Below are experts of layer 5 (counted from 0) of a mixture-of-experts language model. Rows are named down (a neuron's output weights, with its number) and show model dimensions 0-127. Each number is 200 + 30 x the weight over its row's rms, rounded and kept within 0 to 999.
Before each expert's rows: a language model's description of what the expert responds to. This comes from a sample of Wikipedia text that the model never trained on.

# expert 10
What it handles: Determiners and ordinals. Articles and determiners (the, a, an, this, every) and ordinals like first, second before nouns such as year, season, time.
down0,225,201,216,230,73,225,182,220,165,205,218,190,237,193,201,225,264,204,193,261,204,190,235,212,224,180,210,204,189,242,178,191,225,236,204,229,163,240,220,205,148,218,210,185,244,187,140,221,250,223,158,243,244,213,206,166,208,188,196,209,206,155,198,182,172,208,162,224,199,191,191,217,203,246,175,182,222,221,185,197,182,207,151,198,200,214,183,201,226,172,207,166,206,216,209,192,207,182,240,227,271,193,201,174,162,205,201,176,148,229,140,204,190,214,141,252,198,246,175,158,144,230,162,190,164,204,239,187
down1,210,180,241,189,184,166,194,221,245,204,235,229,223,250,228,251,169,222,189,180,182,231,185,175,175,182,149,157,221,185,222,212,242,154,188,233,252,167,159,165,178,157,214,163,162,211,220,228,217,207,144,165,172,156,198,163,129,204,210,190,207,208,216,199,214,245,171,215,246,182,176,166,183,204,249,127,258,201,159,175,173,261,178,194,173,203,166,208,195,224,172,152,153,197,205,206,221,192,211,194,223,200,225,177,235,207,194,200,229,225,148,191,209,180,165,182,190,196,167,225,193,183,113,176,195,189,238,169
down2,219,286,228,179,204,164,226,190,202,168,210,235,200,186,145,202,227,198,205,204,203,224,192,238,230,197,210,200,162,217,187,232,159,193,153,228,216,245,203,240,171,161,156,182,194,224,190,229,198,159,217,209,200,150,282,147,197,223,183,220,226,235,209,230,206,213,250,208,136,145,151,214,218,201,175,195,162,163,182,173,191,269,171,224,246,198,220,217,166,165,186,216,239,198,161,137,185,201,205,253,234,171,197,214,187,185,222,246,191,175,176,204,273,179,188,213,232,173,157,204,208,227,167,200,186,238,196,199
down3,205,183,220,207,219,212,200,219,320,178,213,195,228,173,135,156,183,202,186,253,210,188,221,254,225,151,221,183,187,176,197,169,197,156,211,237,173,180,181,212,206,225,143,204,197,226,179,164,168,176,207,222,233,226,243,195,235,185,160,190,209,196,205,222,194,183,145,181,164,189,181,203,190,150,217,200,150,176,219,210,182,192,187,226,121,181,224,243,269,243,208,200,196,208,264,216,201,223,177,216,190,212,225,158,220,198,203,253,160,190,225,199,150,238,149,183,195,247,161,200,180,223,180,207,251,197,187,199
down4,212,184,168,169,194,247,246,173,209,218,175,247,250,251,171,164,170,220,208,196,230,181,197,185,165,198,167,234,180,229,191,179,209,159,222,197,172,261,212,204,163,156,215,237,134,187,257,221,237,232,207,231,201,238,145,188,235,208,153,164,171,211,199,187,220,199,235,182,194,146,201,194,179,222,204,200,180,173,273,200,202,174,207,222,269,172,192,153,147,202,211,175,207,210,192,194,204,223,217,203,169,237,228,209,153,230,195,247,227,196,232,165,151,152,146,169,170,209,220,189,161,226,244,150,197,192,205,182
down5,197,196,216,188,181,247,253,204,244,206,269,147,222,246,143,165,223,188,193,182,208,181,187,169,172,211,229,158,180,187,232,155,201,193,165,253,205,156,203,205,177,191,166,149,236,164,224,165,159,146,241,174,192,185,258,228,187,162,194,191,179,235,184,212,264,136,197,174,177,251,184,158,236,170,249,180,186,197,210,168,191,213,198,165,220,213,184,240,141,191,202,209,211,176,240,215,183,247,212,198,185,179,164,211,227,228,211,190,136,169,204,214,178,158,172,206,207,172,212,214,156,245,226,206,166,173,208,189
down6,234,185,220,220,225,198,224,240,213,186,252,192,153,224,132,213,193,208,218,191,222,215,205,182,168,174,206,165,170,200,190,183,181,186,229,213,204,179,166,209,158,182,213,228,206,232,240,257,232,206,161,171,184,193,235,195,174,207,178,204,220,198,188,168,238,232,213,180,220,198,212,187,234,224,166,201,278,202,275,183,204,239,160,228,160,214,204,189,104,217,183,189,186,214,189,181,156,211,171,209,202,226,217,180,159,215,153,191,208,236,160,219,191,162,163,226,218,223,155,185,269,192,147,252,158,199,129,144
down7,218,173,242,262,179,187,222,177,183,208,141,166,254,243,186,240,224,215,217,185,246,202,168,214,226,263,176,184,239,219,205,208,166,194,184,237,229,141,200,226,205,173,218,227,191,192,172,255,173,191,129,204,213,189,214,184,183,269,176,172,176,197,188,204,228,202,205,209,178,260,191,196,220,223,227,265,220,177,177,235,155,234,184,215,186,226,173,213,238,141,223,184,183,230,223,205,182,257,208,208,226,247,234,192,237,136,177,242,223,229,186,236,184,213,158,210,217,204,237,157,177,173,196,211,232,204,197,251

# expert 5
What it handles: Narrative verbs and connectives. Verbs and verb endings in running prose after to, was or he, such as used, announced, decide, manipulating, plus however and due.
down0,175,211,147,197,240,235,145,228,242,178,177,225,237,245,217,222,206,239,212,208,152,244,180,202,224,196,135,147,213,257,164,201,165,170,198,168,211,167,217,238,191,176,151,192,264,229,178,213,205,258,181,211,209,227,136,146,199,164,206,249,205,153,210,238,169,218,195,189,141,199,202,177,228,217,195,189,205,188,175,187,246,211,204,132,171,163,221,209,205,194,180,182,166,203,184,222,206,192,204,194,151,250,227,193,211,202,210,139,182,193,152,188,225,214,172,170,217,185,235,190,162,164,148,225,179,236,196,211
down1,225,186,186,169,188,192,243,189,164,205,229,237,242,184,182,214,190,214,207,172,162,156,186,238,165,213,207,214,203,208,236,253,155,193,251,233,243,182,212,223,193,165,198,168,172,158,211,174,223,169,139,222,131,238,167,235,256,185,172,199,191,188,219,171,205,176,208,231,195,195,192,179,230,215,231,231,188,211,252,188,222,157,200,221,156,177,192,187,123,224,237,131,183,226,178,189,155,205,219,172,159,195,181,206,149,196,184,160,223,172,139,188,210,251,186,215,204,251,204,243,162,187,163,184,187,259,209,239
down2,192,244,162,185,202,253,145,225,193,217,183,245,246,185,144,185,233,130,157,178,207,250,139,224,205,252,177,80,253,236,215,207,212,188,173,197,195,225,199,206,182,213,175,200,175,198,162,176,217,218,208,167,183,205,123,163,172,210,226,251,189,233,213,206,197,225,193,239,232,232,178,207,202,175,196,216,215,182,148,257,176,193,129,206,241,230,201,204,168,205,255,214,219,203,165,177,200,194,185,219,225,190,190,161,217,193,181,199,216,228,225,222,213,184,195,213,208,213,168,176,233,208,191,203,203,248,196,219
down3,247,228,209,192,219,132,209,154,200,190,211,198,221,178,149,201,155,249,179,128,203,181,217,161,231,258,183,162,208,200,188,231,180,177,220,253,176,207,209,217,248,171,226,194,146,213,196,182,171,171,217,196,205,162,210,163,153,186,188,185,161,236,213,188,223,166,198,195,214,170,213,164,186,191,187,161,210,209,185,200,220,187,167,231,226,193,247,206,222,203,141,227,205,206,240,200,213,238,182,180,201,234,205,151,232,174,169,280,189,152,195,224,180,205,218,201,210,214,298,284,211,147,223,184,201,198,185,216
down4,172,227,169,214,142,223,173,184,229,217,184,240,169,221,211,204,210,207,208,163,206,220,202,204,153,189,250,184,181,201,199,173,151,174,197,207,226,189,181,215,157,189,258,134,144,175,198,212,245,268,233,198,224,188,184,226,192,201,204,231,218,160,179,240,242,225,173,182,127,151,186,174,232,155,223,221,176,175,208,220,140,240,174,159,224,171,194,196,165,186,183,188,225,188,250,175,222,188,192,190,201,225,125,223,179,193,178,239,177,119,197,184,231,144,211,202,270,189,177,208,195,196,232,193,195,207,190,162
down5,166,216,187,226,114,251,224,178,204,210,217,245,163,190,233,175,204,215,198,180,216,210,204,195,227,241,172,164,179,158,198,201,170,188,179,181,178,235,231,212,190,168,160,198,213,196,229,269,229,193,215,189,197,182,185,190,256,143,169,277,221,192,181,208,196,243,130,239,215,166,178,148,196,135,226,152,241,204,178,212,206,225,147,204,183,201,185,245,194,236,189,197,204,180,193,215,207,254,188,223,212,250,164,215,236,231,195,182,210,132,207,152,212,179,213,191,171,176,217,164,207,157,164,212,231,210,146,205
down6,188,229,183,225,217,197,225,178,207,197,220,188,192,187,188,240,251,206,202,227,244,222,188,182,188,232,235,186,244,195,242,182,167,177,156,215,195,201,206,213,200,171,194,136,150,157,158,197,249,237,195,142,188,231,203,232,159,226,232,175,204,242,194,168,209,229,230,227,211,208,174,256,199,193,197,242,160,164,238,175,241,184,209,256,230,265,199,197,225,194,189,233,195,264,183,203,190,105,162,211,162,201,183,158,198,179,142,252,206,178,194,198,201,202,162,214,174,205,210,244,207,193,213,126,203,264,199,205
down7,218,196,242,169,197,186,220,251,209,229,281,223,173,268,217,185,150,191,190,202,184,191,171,200,164,248,214,226,175,180,207,185,226,194,198,219,214,232,218,180,247,171,200,169,260,174,195,207,141,183,199,187,230,189,187,210,225,251,188,210,163,244,161,225,226,185,223,189,214,141,195,250,153,196,205,205,210,246,176,197,257,208,186,201,146,203,199,184,207,147,219,158,216,158,183,220,218,185,198,203,188,197,115,167,184,243,144,157,257,216,184,165,205,209,123,189,194,220,215,173,202,192,211,203,206,205,142,211

# expert 8
What it handles: Name-initial capitals. Capital letters or short first pieces beginning surnames and foreign names, often in tables or lists, e.g. O'Shea, Ojeda, Qarabağ.
down0,202,245,154,237,209,162,210,223,227,240,224,183,208,207,174,198,217,177,232,236,166,196,187,167,179,190,209,216,149,179,177,214,208,214,176,248,155,233,237,234,180,168,216,204,194,222,196,235,187,226,174,201,176,199,164,198,177,129,173,238,188,201,253,193,219,184,218,152,207,205,265,182,191,190,249,207,221,190,191,191,216,237,217,201,190,193,100,170,168,203,176,209,214,183,90,192,197,181,200,180,208,164,184,216,154,236,149,222,182,245,138,143,222,219,202,254,164,227,197,162,197,219,210,207,166,199,218,221
down1,273,196,192,205,199,173,198,188,235,258,186,175,169,232,182,221,247,186,193,229,185,215,119,174,185,192,191,196,235,186,217,214,191,233,133,222,221,153,201,204,178,230,180,194,211,139,215,181,125,202,197,159,191,172,188,168,166,216,187,197,184,160,149,215,194,183,176,150,257,211,113,167,220,222,128,183,181,176,199,162,203,227,147,175,171,213,154,206,176,163,188,172,189,248,212,229,212,172,162,216,184,209,214,166,217,219,155,256,230,218,213,200,163,229,173,207,211,190,191,238,194,201,204,187,227,207,232,174
down2,186,208,192,194,204,227,187,146,258,196,208,203,247,169,211,189,225,165,184,185,176,240,162,241,175,188,210,233,183,176,183,257,144,261,222,173,167,183,234,142,203,226,171,178,199,233,210,148,210,197,219,264,210,173,232,145,202,215,125,192,247,184,223,253,218,228,217,254,194,178,188,188,182,199,180,161,192,210,179,145,186,211,254,112,216,200,200,224,228,239,192,178,174,138,194,185,192,190,205,204,180,162,199,169,247,211,181,164,194,213,203,190,223,246,212,224,160,196,181,227,252,229,218,207,179,186,186,227
down3,144,187,199,229,245,192,176,224,232,219,179,233,175,240,162,145,206,219,205,208,174,208,176,199,195,227,198,204,211,185,211,237,210,203,191,191,200,211,216,251,230,209,213,188,241,178,245,175,202,183,241,175,213,198,229,163,198,196,200,218,162,174,236,172,181,119,151,181,224,237,204,230,154,228,224,123,186,230,180,203,147,216,249,230,184,198,206,261,187,169,231,186,195,212,190,239,173,153,255,261,178,219,218,156,192,210,177,197,208,207,247,171,131,203,267,212,200,175,201,187,205,208,196,220,150,248,212,268
down4,168,211,196,195,183,227,206,158,188,201,217,181,213,183,201,210,163,184,222,201,211,188,237,205,218,265,221,159,171,146,177,171,204,138,193,166,178,204,142,187,192,183,174,200,195,164,227,230,183,190,165,183,239,184,216,200,184,175,192,249,189,159,149,227,248,205,162,211,270,217,188,140,182,195,236,201,220,246,200,250,249,164,260,190,166,249,194,198,183,230,234,162,192,176,240,221,195,202,210,194,241,176,204,209,160,135,167,204,224,185,225,213,275,211,228,180,177,230,224,235,169,260,215,224,267,196,194,177
down5,207,207,197,210,186,188,213,168,169,229,140,182,240,176,190,218,184,199,149,186,193,179,212,221,212,211,250,191,205,210,221,205,181,176,172,201,182,236,157,157,172,180,244,165,161,160,142,235,212,158,210,224,188,200,208,231,191,181,204,224,223,182,173,183,206,197,231,190,276,228,196,242,244,168,157,187,229,246,227,180,180,177,181,181,158,173,201,190,182,176,191,175,207,209,220,255,218,195,270,182,204,244,252,260,234,219,187,217,226,218,190,244,230,243,166,203,208,95,209,243,199,150,206,160,180,148,168,198
down6,222,224,198,172,198,260,203,241,173,231,200,187,190,208,220,246,222,144,208,177,243,208,227,224,226,219,205,170,207,192,217,177,203,248,224,135,177,220,187,150,250,211,176,203,239,200,209,173,188,231,207,145,249,168,216,210,224,151,216,185,165,189,200,213,244,198,182,210,221,221,287,184,197,216,173,219,192,234,211,194,216,261,213,184,263,206,224,261,167,201,148,226,162,181,187,189,148,142,170,227,143,231,195,234,171,216,208,235,219,241,225,214,170,212,140,169,219,195,177,201,180,175,230,206,225,200,148,168
down7,188,206,223,159,195,213,209,204,182,212,194,223,188,179,187,202,189,187,119,248,229,207,207,168,223,240,145,190,207,177,224,155,194,176,186,267,211,259,217,197,206,197,220,152,171,208,239,178,175,248,203,156,252,208,188,252,213,186,207,208,165,187,180,188,182,205,215,267,174,182,108,183,268,132,198,183,178,250,260,201,191,205,168,205,188,206,172,146,146,190,203,207,165,172,229,204,235,235,258,201,204,221,189,202,174,199,178,241,227,169,163,178,215,204,187,216,187,160,236,238,187,196,231,189,218,210,192,158

# expert 0
What it handles: Clause-joining conjunctions. Commas, and, but, which, who, when and subject pronouns beginning a new clause in narrative prose, e.g. ", and prevented", "he".
down0,164,183,185,182,230,201,206,150,247,230,206,214,172,154,189,210,172,185,170,251,245,177,191,194,160,135,216,187,181,146,222,227,233,160,206,178,218,188,244,182,231,177,263,198,182,177,219,225,224,191,212,189,194,167,147,213,167,146,203,219,202,206,236,169,137,197,158,242,236,182,227,202,194,182,186,183,153,179,197,175,137,210,288,228,180,203,182,234,237,210,191,167,198,230,185,139,156,169,175,212,202,177,259,184,219,198,173,221,186,220,143,181,180,171,199,146,225,229,230,195,217,204,229,173,222,191,180,163
down1,239,215,206,164,269,204,217,127,186,175,202,187,183,205,210,181,189,200,162,204,223,202,195,214,244,251,199,192,199,230,245,164,212,206,285,169,222,245,172,216,214,173,118,163,181,200,231,243,169,232,217,187,123,232,217,235,182,204,185,215,204,200,195,280,224,235,159,193,171,194,201,237,251,194,158,213,165,201,187,249,207,167,235,176,230,175,207,231,215,200,160,219,202,184,202,201,223,179,201,227,247,198,174,218,252,167,223,216,228,255,215,210,185,189,152,206,199,213,189,245,207,218,247,180,209,169,181,162
down2,179,193,192,236,222,189,161,180,214,164,175,174,157,179,237,175,185,228,202,193,224,201,188,193,173,206,221,274,213,202,222,132,158,163,195,259,157,201,205,213,186,132,207,185,174,164,192,207,235,171,160,169,184,154,239,287,215,223,216,194,209,196,203,204,220,237,223,218,183,155,159,258,228,196,246,175,210,212,149,183,204,214,225,233,271,212,256,205,244,179,205,219,211,197,207,242,166,201,186,172,196,190,164,192,217,189,172,213,149,150,184,203,209,239,231,252,203,202,195,203,237,201,236,143,227,186,249,176
down3,207,219,254,179,230,208,168,265,197,203,227,233,267,238,245,202,225,246,201,212,210,170,170,253,208,227,208,217,221,183,193,104,238,156,198,177,209,220,178,218,152,192,212,172,244,245,221,164,236,184,203,172,209,219,148,212,255,134,178,211,167,203,218,232,221,242,189,239,208,129,243,213,160,184,227,224,181,193,167,230,199,197,226,186,155,198,194,233,245,214,181,154,220,218,231,183,182,133,191,152,212,194,250,205,227,203,195,215,187,208,213,214,223,219,151,170,167,202,206,188,221,225,203,172,197,179,203,207
down4,233,202,192,211,131,154,197,209,221,217,223,194,187,157,237,170,213,190,264,209,270,193,218,198,167,222,146,137,184,196,167,216,218,197,165,205,171,226,219,162,190,199,219,187,155,164,200,170,187,228,184,138,203,219,226,182,198,208,218,231,137,145,180,188,203,163,215,202,181,249,209,216,181,163,172,268,175,200,200,201,193,177,201,237,190,190,217,176,232,186,208,270,153,237,176,173,233,162,261,241,231,253,180,153,210,179,189,195,175,236,226,183,163,204,231,235,148,146,177,186,199,189,193,182,179,176,174,187
down5,223,166,211,154,199,260,217,173,180,144,199,205,190,211,176,239,241,240,199,180,172,227,206,175,203,155,193,148,187,167,206,191,222,247,259,157,214,195,162,274,223,165,168,136,187,175,190,229,226,251,229,208,191,229,213,198,211,260,205,184,198,206,213,216,187,193,188,158,122,157,194,192,231,144,174,222,171,161,189,157,228,248,196,185,181,194,133,229,252,198,188,226,216,190,238,143,219,175,185,227,182,212,209,205,204,157,206,200,197,263,185,217,176,184,143,158,206,197,210,169,201,200,200,183,208,162,215,192
down6,216,173,236,203,245,184,162,158,162,228,141,161,231,215,202,237,194,225,204,233,221,195,201,194,213,226,277,211,204,181,186,231,142,242,169,173,175,202,210,176,162,235,230,196,156,235,213,189,184,182,202,191,249,188,208,234,160,203,233,205,232,199,175,169,252,241,244,131,137,225,231,206,248,254,205,211,202,218,207,277,181,242,203,216,229,188,198,208,167,246,200,187,239,181,216,201,222,181,200,208,163,151,179,204,230,223,197,209,144,246,201,230,173,204,169,256,240,212,201,163,214,195,223,190,209,162,224,173
down7,165,185,212,197,150,202,241,194,189,182,157,200,216,199,245,224,214,204,176,163,173,183,187,229,177,217,215,208,215,249,106,225,189,163,158,197,149,172,219,225,152,169,220,206,193,194,254,199,261,169,171,161,162,214,244,213,173,206,124,183,193,203,225,138,175,146,186,180,166,219,219,205,198,196,199,240,234,196,203,229,176,201,168,216,174,155,228,197,201,194,181,201,248,189,179,190,181,218,197,188,166,183,139,160,192,185,185,248,265,235,164,206,142,178,203,218,219,169,184,240,238,243,222,153,186,180,230,205

# expert 11
What it handles: Word-initial prefixes. Opening pieces of split words, often Latinate prefixes like pre, trans, con, ex, inc, as in inconvenient or unconstitutional.
down0,223,223,175,161,203,185,233,198,185,223,156,191,225,211,207,214,210,173,211,162,207,179,212,170,172,179,187,157,134,206,180,201,188,198,219,160,223,204,215,176,158,200,212,214,192,170,188,175,155,225,230,195,207,229,173,182,183,174,262,181,162,182,217,260,212,216,186,216,196,198,200,160,225,202,164,177,153,191,224,188,195,190,135,191,160,228,223,235,205,172,176,183,194,165,152,175,261,145,224,185,235,209,236,135,215,175,168,175,237,173,172,166,170,265,208,218,126,259,189,159,153,202,196,204,191,170,130,140
down1,211,148,244,201,227,206,226,173,180,202,166,169,233,211,164,243,166,253,230,264,121,228,232,228,176,227,186,193,213,223,187,230,220,177,211,153,207,152,185,213,171,219,198,196,236,202,218,168,174,202,181,202,209,195,177,190,225,222,156,194,195,190,230,218,187,211,193,210,214,217,232,211,207,201,181,178,205,166,249,176,217,184,125,147,206,199,182,219,224,219,179,156,239,212,226,164,189,257,175,152,204,237,181,247,163,213,250,236,271,255,177,184,216,195,178,184,173,169,197,195,259,249,249,176,215,201,206,137
down2,169,275,160,248,192,220,140,210,213,230,148,162,227,220,237,227,191,217,164,170,231,162,229,219,157,159,214,216,160,194,182,182,186,178,220,195,155,170,214,205,214,189,177,238,147,210,190,162,130,245,202,219,187,255,193,207,222,189,190,201,288,192,234,190,189,199,212,179,193,207,182,173,183,241,287,260,190,223,197,228,248,194,202,150,203,213,166,167,200,220,194,216,137,191,163,183,195,256,211,246,222,179,155,216,198,224,203,198,159,173,158,220,193,202,195,215,214,199,204,216,192,186,202,230,190,246,198,213
down3,201,192,214,179,151,197,197,287,198,175,205,186,232,177,218,200,149,196,190,216,177,214,171,162,185,230,178,205,228,250,242,192,208,208,182,213,146,213,209,175,169,161,207,182,145,233,213,195,203,231,206,223,165,193,127,166,174,182,195,184,190,282,150,214,199,206,177,210,222,208,203,193,253,173,213,161,258,194,196,173,181,144,212,212,228,185,184,211,197,153,231,183,175,225,214,241,197,233,189,154,160,241,192,165,234,211,149,229,235,193,182,239,168,225,253,172,155,190,224,181,178,187,165,112,214,226,210,218
down4,171,138,237,226,159,234,236,217,219,140,235,199,163,178,166,217,202,258,244,185,192,231,214,234,194,194,183,244,221,181,238,228,227,162,205,194,146,225,200,206,214,179,199,194,180,165,160,169,169,144,176,176,209,194,232,218,223,253,245,243,182,158,208,216,162,231,187,221,127,191,214,186,193,181,167,173,188,208,202,245,243,235,190,173,177,200,218,177,157,221,153,213,218,137,158,195,172,151,178,218,166,204,230,222,152,182,199,155,218,188,195,178,190,252,235,245,204,199,176,203,227,182,133,183,185,225,204,230
down5,240,220,161,216,205,213,216,178,231,228,202,225,169,196,205,229,153,239,241,178,157,164,204,213,227,227,171,191,160,177,197,191,201,218,184,237,204,130,186,196,192,195,165,210,226,201,235,249,192,265,186,217,255,198,264,197,169,190,182,202,199,228,203,167,245,209,188,208,191,221,148,184,256,190,247,199,164,216,186,168,207,205,211,279,209,202,176,245,193,211,212,257,191,186,161,162,184,209,136,210,191,213,196,154,208,211,169,198,233,191,190,156,173,190,230,111,152,155,196,191,232,242,237,233,233,159,175,174
down6,145,169,184,246,186,215,251,191,187,181,174,205,151,160,211,195,167,127,169,172,278,187,223,189,237,196,169,185,196,215,211,202,205,205,180,212,183,236,158,186,200,196,211,223,217,183,187,198,193,203,192,217,167,162,178,265,189,208,162,125,160,222,222,237,212,212,219,230,194,203,188,215,185,168,225,238,248,217,168,155,190,208,187,194,201,202,147,193,221,189,195,198,241,205,185,113,259,230,231,232,182,234,186,232,238,209,201,222,142,175,191,181,193,171,228,146,149,117,159,215,191,218,203,172,204,192,187,174
down7,218,188,256,231,214,167,229,237,250,195,183,192,168,199,206,238,228,207,215,166,227,166,213,169,231,279,196,245,226,156,205,204,127,180,210,218,228,215,246,232,239,205,216,182,218,230,198,207,177,170,163,172,234,197,196,181,179,222,220,177,242,140,218,222,231,184,222,190,193,214,216,219,238,215,180,236,228,246,225,219,164,244,198,196,222,197,219,183,246,190,179,157,185,170,131,218,168,214,185,200,167,190,206,214,176,189,162,237,215,208,211,170,208,166,197,279,170,139,259,179,150,191,248,220,224,239,215,242

# expert 12
What it handles: Mid-word name fragments. Lowercase pieces inside personal and foreign proper names, often in sports rosters, e.g. Epps, Maddison, Cárdenas, Philharmonic.
down0,246,189,217,199,220,190,211,200,216,262,189,197,206,219,193,200,224,249,201,218,212,158,186,143,202,199,227,143,204,182,211,178,163,228,150,255,209,145,156,183,212,206,216,168,148,193,174,234,183,145,169,201,209,161,185,203,162,139,228,204,116,175,207,218,176,146,218,192,208,212,165,199,227,153,147,170,263,192,197,153,208,222,123,167,173,194,222,199,202,169,135,178,238,231,192,206,144,173,164,193,181,221,236,209,224,216,213,240,209,195,214,200,185,197,181,182,192,209,137,198,191,198,192,145,223,196,208,220
down1,196,197,146,201,211,216,246,174,167,211,243,222,213,200,165,161,217,225,163,236,228,188,214,161,231,187,167,184,179,178,236,200,143,201,246,170,193,203,203,203,261,218,155,172,165,188,157,172,181,180,148,202,177,213,271,188,199,239,149,181,171,193,238,191,214,171,217,212,191,181,250,169,192,234,162,183,209,149,228,269,221,163,171,197,205,157,208,159,173,262,220,179,200,152,246,178,234,176,181,225,227,204,195,239,220,156,215,236,213,177,152,223,227,195,175,227,259,176,237,231,241,216,189,205,170,181,223,212
down2,207,136,187,211,240,125,249,230,177,252,160,185,233,180,220,187,179,154,217,177,217,224,228,197,228,176,193,218,210,173,208,227,237,175,158,209,197,199,197,185,180,154,170,173,160,172,206,233,207,234,196,179,156,225,191,222,215,202,199,171,215,235,257,217,240,257,208,142,216,242,210,268,184,157,202,218,250,228,178,184,143,165,198,220,162,203,228,164,252,233,174,170,151,196,228,204,208,223,192,230,183,153,197,157,192,187,217,246,170,182,194,147,206,145,188,249,182,198,223,179,182,151,219,200,192,191,198,169
down3,211,128,201,241,191,121,202,153,217,176,244,177,186,232,176,220,224,266,187,137,186,195,207,234,238,161,174,244,199,215,240,202,208,216,199,150,201,155,226,196,170,170,178,235,216,215,239,191,163,190,261,194,176,198,175,185,198,215,218,199,196,195,260,200,205,230,238,226,238,215,247,180,238,154,236,191,187,189,221,192,191,198,254,155,194,150,215,151,154,235,197,180,188,169,207,183,200,252,196,184,197,214,252,143,206,205,214,249,211,226,188,228,218,234,226,226,178,209,208,215,245,195,211,185,165,247,156,169
down4,165,210,137,171,159,201,183,173,211,208,229,175,235,247,229,194,145,202,160,181,232,177,243,184,226,223,231,221,150,240,228,259,181,213,143,176,168,168,230,207,208,184,213,204,214,263,194,228,227,183,176,205,187,199,175,205,194,241,211,229,218,195,214,158,188,172,236,199,182,214,163,203,191,196,217,180,275,233,185,164,258,187,172,191,206,210,165,193,225,211,193,214,162,163,168,195,194,171,192,256,222,205,181,208,202,243,159,187,165,142,164,245,149,261,186,183,206,141,152,228,214,164,212,240,211,190,172,150
down5,225,204,230,220,194,193,210,253,204,211,142,167,230,166,174,195,159,217,216,181,218,198,166,160,263,219,211,168,131,210,169,198,223,208,243,219,165,222,194,196,200,172,138,279,227,203,205,171,172,210,239,165,170,211,213,212,176,196,170,222,170,182,190,174,159,177,192,209,190,209,259,133,185,201,197,215,234,183,203,114,213,225,240,225,161,235,221,217,212,238,148,222,239,201,168,180,203,191,191,174,206,238,245,190,185,172,217,225,210,221,250,260,193,154,186,187,246,218,214,151,218,203,171,204,147,207,233,208
down6,217,206,189,207,227,202,190,151,161,189,200,199,173,208,163,165,163,211,164,256,182,191,210,171,215,186,164,209,190,126,202,153,204,208,214,155,200,177,166,243,238,153,235,177,148,174,202,180,205,207,133,182,227,157,201,214,236,232,205,205,154,200,143,212,237,206,214,182,182,162,184,215,274,161,182,217,178,193,282,166,198,227,216,234,201,185,213,224,221,213,202,208,146,201,193,198,148,189,224,216,201,198,168,212,246,166,224,195,150,174,169,219,150,257,238,224,162,219,197,200,170,181,133,211,203,214,157,161
down7,184,238,214,197,223,195,218,236,282,174,188,204,227,209,215,196,207,223,189,215,178,184,200,212,163,225,233,249,210,210,206,237,169,186,265,163,178,178,181,153,143,208,249,225,226,156,222,183,172,195,131,211,180,168,197,249,190,211,197,180,227,174,234,175,178,200,241,171,214,167,280,214,229,216,229,152,215,221,204,208,201,170,180,186,227,172,184,230,174,159,183,228,197,218,246,182,195,175,192,190,180,219,154,243,150,197,181,211,244,251,136,269,186,197,154,201,182,211,198,181,246,251,213,210,239,247,204,224